config = dict(
    num_hidden_layers=12,
    hidden_size=384,
    n_experts=32,
    experts_per_token=8,
    d_expert=64,
    d_shared_expert=0,
    hidden_act='swiglu',
    moe_layers=[0, 1, 2, 3, 4, 5, 6, 7, 8, 9, 10, 11],
    router_score='softmax',
    normalize_top_k=False,
    routed_scale=2.0,
    balance_loss=0.00822,
    balance_bias=False,
    router_z_loss=0.001,
    router_noise=0.1,
    init_std_router=0.0306,
    lr_router=0.00137,
    vocab_size=16384,
    norm='rmsnorm',
    norm_eps=1e-06,
    tie_word_embeddings=True,
    optimizer='adam_variant',
    learning_rate=0.00116,
    beta1=0.9,
    beta2=0.98,
    max_grad_norm=1.0,
    batch_tokens=65536,
    max_seq_len=512,
    train_tokens=375800000,
    max_steps=5735,
    dataset='wikipedia_en',
)
Below are experts of layer 3 (counted from 0) of a mixture-of-experts language model. Rows are named router (the router's row for the expert) and show model dimensions 144-191. Each number is 500 + 40 x the weight over its row's rms, rounded and kept within 0 to 999. Numbers have three digits each.
Before each expert's rows: a language model's description of what the expert responds to; "gets" lists some tokens that make up at least twice as much of what it gets as of all text. This comes from a sample of Wikipedia text that the model never trained on. Tokens count by the router's weight.

# expert 1
Periods, commas and closing quote-periods ending clauses or sentences, plus mid-word pieces in Latin or foreign names, e.g. "). ", "lati|t|ude".
gets: ". ", ".", ", ", "was ", "(", "-"
router:527540509499547482505594498480459520497521540481492426472454473499505464572588499556512553545444540485534500530430470514451500380550576509534422

# expert 10
Pipe separators and numbers in sports or music tables, and inner pieces of common words, e.g. "saxoph|one", "fl|ank|s", "en|am|eled".
gets: "| ", "7", "9", "8", "6", "av"
router:540590517584506458430573498471519501474548502494545475497479499489482448544519495562522481526504554480540460541467450571445515426540563548526467

# expert 27
Periods, line breaks, and table pipes at clause ends, plus "families" in census sentences, as in "About 2.6% of families".
gets: "\n", ". ", "|", "\n\n", ".", ")"
router:548532537508520523461495549523467560490522576461521444526465473406561497559524356541483531543533490554535483549527464550477583488535499568498448

# expert 31
The words "of" and "the" in quantity or group phrases like "five groups of", "pairs of", plus Total, million, British.
gets: "of ", "the ", "\n\n", "(", "-", ","
router:523539516498520471478577532476465495518504550486454503461490496495516512523570495535499546517440561486491507537510520520479497519530563495526447

# expert 24
Function words in biographies after he or was, such as as, his, been, became, being, named, e.g. "serve as Chairman".
gets: "as ", "was ", "a ", "is ", "his ", "be "
router:600536533560516504436546508525499517515535567447506504527495409415542496548561461574533549561487527469481524498477491534490565484531519484497460

# expert 6
Verb completions and particles like lobbying, carried out, staged, plus prepositions with, by, for, at that introduce objects.
gets: "the ", "of ", "for ", "by ", "with ", "to "
router:552555556497463516462551500518479528495557535545500448521465461384520482505514488562568517495497526473465497497425473569483538480520534537459470

# expert 26
Prepositions in and of before a noun, plus first word pieces like ar, el, der, wi that begin a longer word.
gets: "in ", "of ", "1", "on ", "|", "by "
router:557566509542477479528532528496501557519534543464544493556466514461542478539536503542504512519490547438537512528488435590479544470515528519538465

# expert 12
Articles a, the, an after is, was, in, mostly in definitional sentences such as "is a 2001 film", plus sentence-initial The, It, This.
gets: "a ", "the ", "an ", "The ", "is ", "-"
router:567562518511494504515574475479472529527557550497490481462473441484510479489547468528487570551490522461514478570500466583487527470538530496508475

# expert 29
Of inside titles and kinship phrases like The Children of, son of, plus sentence-opening prepositions such as During, In, After.
gets: "of ", "'", "to ", "in ", "at ", "was "
router:542500540517527527439564507495488573510506593495506475496443454484476486486506490550492559485481570485525490513466495593520551494451523551466455

# expert 28
Section-heading words after == like History, and institutional words such as States, League, University, Division, NCAA.
gets: "\n\n", ". ", "==", "States ", "===", ") "
router:544596501554499460491552525519472497494541525470471494539465499428530484490544501548511551482468539402509554572484559547429568506511524500556484

# expert 14
Table cell pipes, list dashes, and colons after infobox fields like Number and Coordinates, plus common adjectives such as new, other, last, small.
gets: "| ", "- ", "the ", "a ", "-", ": "
router:508530540534490476498577488478433510479552482524533493467443490450513475487589479559507530525520549434457528483470481493457503470580590520549424

# expert 21
Word-final suffixes like -ty, -ations, -ism, and commas and "and" between list items, e.g. entity, civilians, Best Director, Best Actor.
gets: ", ", "and ", ") ", "\" ", "y ", "er "
router:523545498563522476556557491557483513492514622501514476494440473482539492533563492532521560495545533381516531543449470589493529435521532533529480

# expert 19
Commas, colons after infobox labels like "Date of death" or "Died", dashes and pipes before dates and years in biographies.
gets: ", ", ": ", "(", "in ", ") ", "- "
router:554577521551485484441553479538462475463570508518478487508481452409487486537540518587529557529499564389568514536463507538418545430504594558529444

# expert 17
Tokens opening a section after blank lines or heading marks, such as Medal record, Scientific classification, == headings, career, born.
gets: "\n\n", "= ", "\n", ": ", "The ", "- "
router:534545517571510443498578512443481505497532545456492548510476427396534457526564483542497501507539556450497498511484483512485533467543536540483433

# expert 15
Word-starting pieces like und(erg)o, Gu, Pr, Bur, and be-forms such as been, were, plus line breaks in tables and census text.
gets: "\n", "|", "was ", "be ", "were ", "been "
router:589525585498502461464516512473464506517495539520567496476440525457522483522518509541516509539509523446521491538487466533494563497551563483527492

# expert 3
Line breaks before list dashes and table rows, plus determiners and quantifiers like their, such, many, three, and or-not phrases.
gets: "\n", "- ", "and ", "as ", "a ", "; "
router:512544514495499464496564498536446531462510532464538510518471499473574470544589494593533587555538544447532494554431464542480516507515552511577467

# expert 30
Periods after middle initials like John F. Kennedy, name-initial pieces like Mc, Al, Mar, and year prefixes 190, 202.
gets: ".", ". ", "- ", "-", "M", "'"
router:510525534517452450490531516520500543454570581488532483529476431429481434560576467514522582531471539426523554518459490540455507484495573530589492

# expert 23
Commas and relative or linking words that open subordinate clauses, such as which, whom, where, that, both, also.
gets: ", ", "that ", "and ", "which ", "who ", ") "
router:537547548545532506503538498519454544474541532455546432478452461458535463585556478555493576607534512443528494538462465566486511495499545497535495

# expert 4
Single digits in dates, scores and coordinates, table pipes, and inner pieces of foreign or place names, e.g. "Titesh|ell", "°29".
gets: ".", "3", "|", "7", "6", "2"
router:509554515547472516507574505499529533496577525479505484524468429460533505555534501487459563570496540489536492564458462538531528453525545496551438

# expert 2
Colons after infobox field names like Area in coordinate-heavy place articles, plus common articles the, a, and cells in numeric tables.
gets: "the ", ": ", "The ", "a ", "″", "et"
router:511531538509469445500539476495470478479581505481519471474464533494486537538537486540529531509522552456505515526472464503451514453536548531551416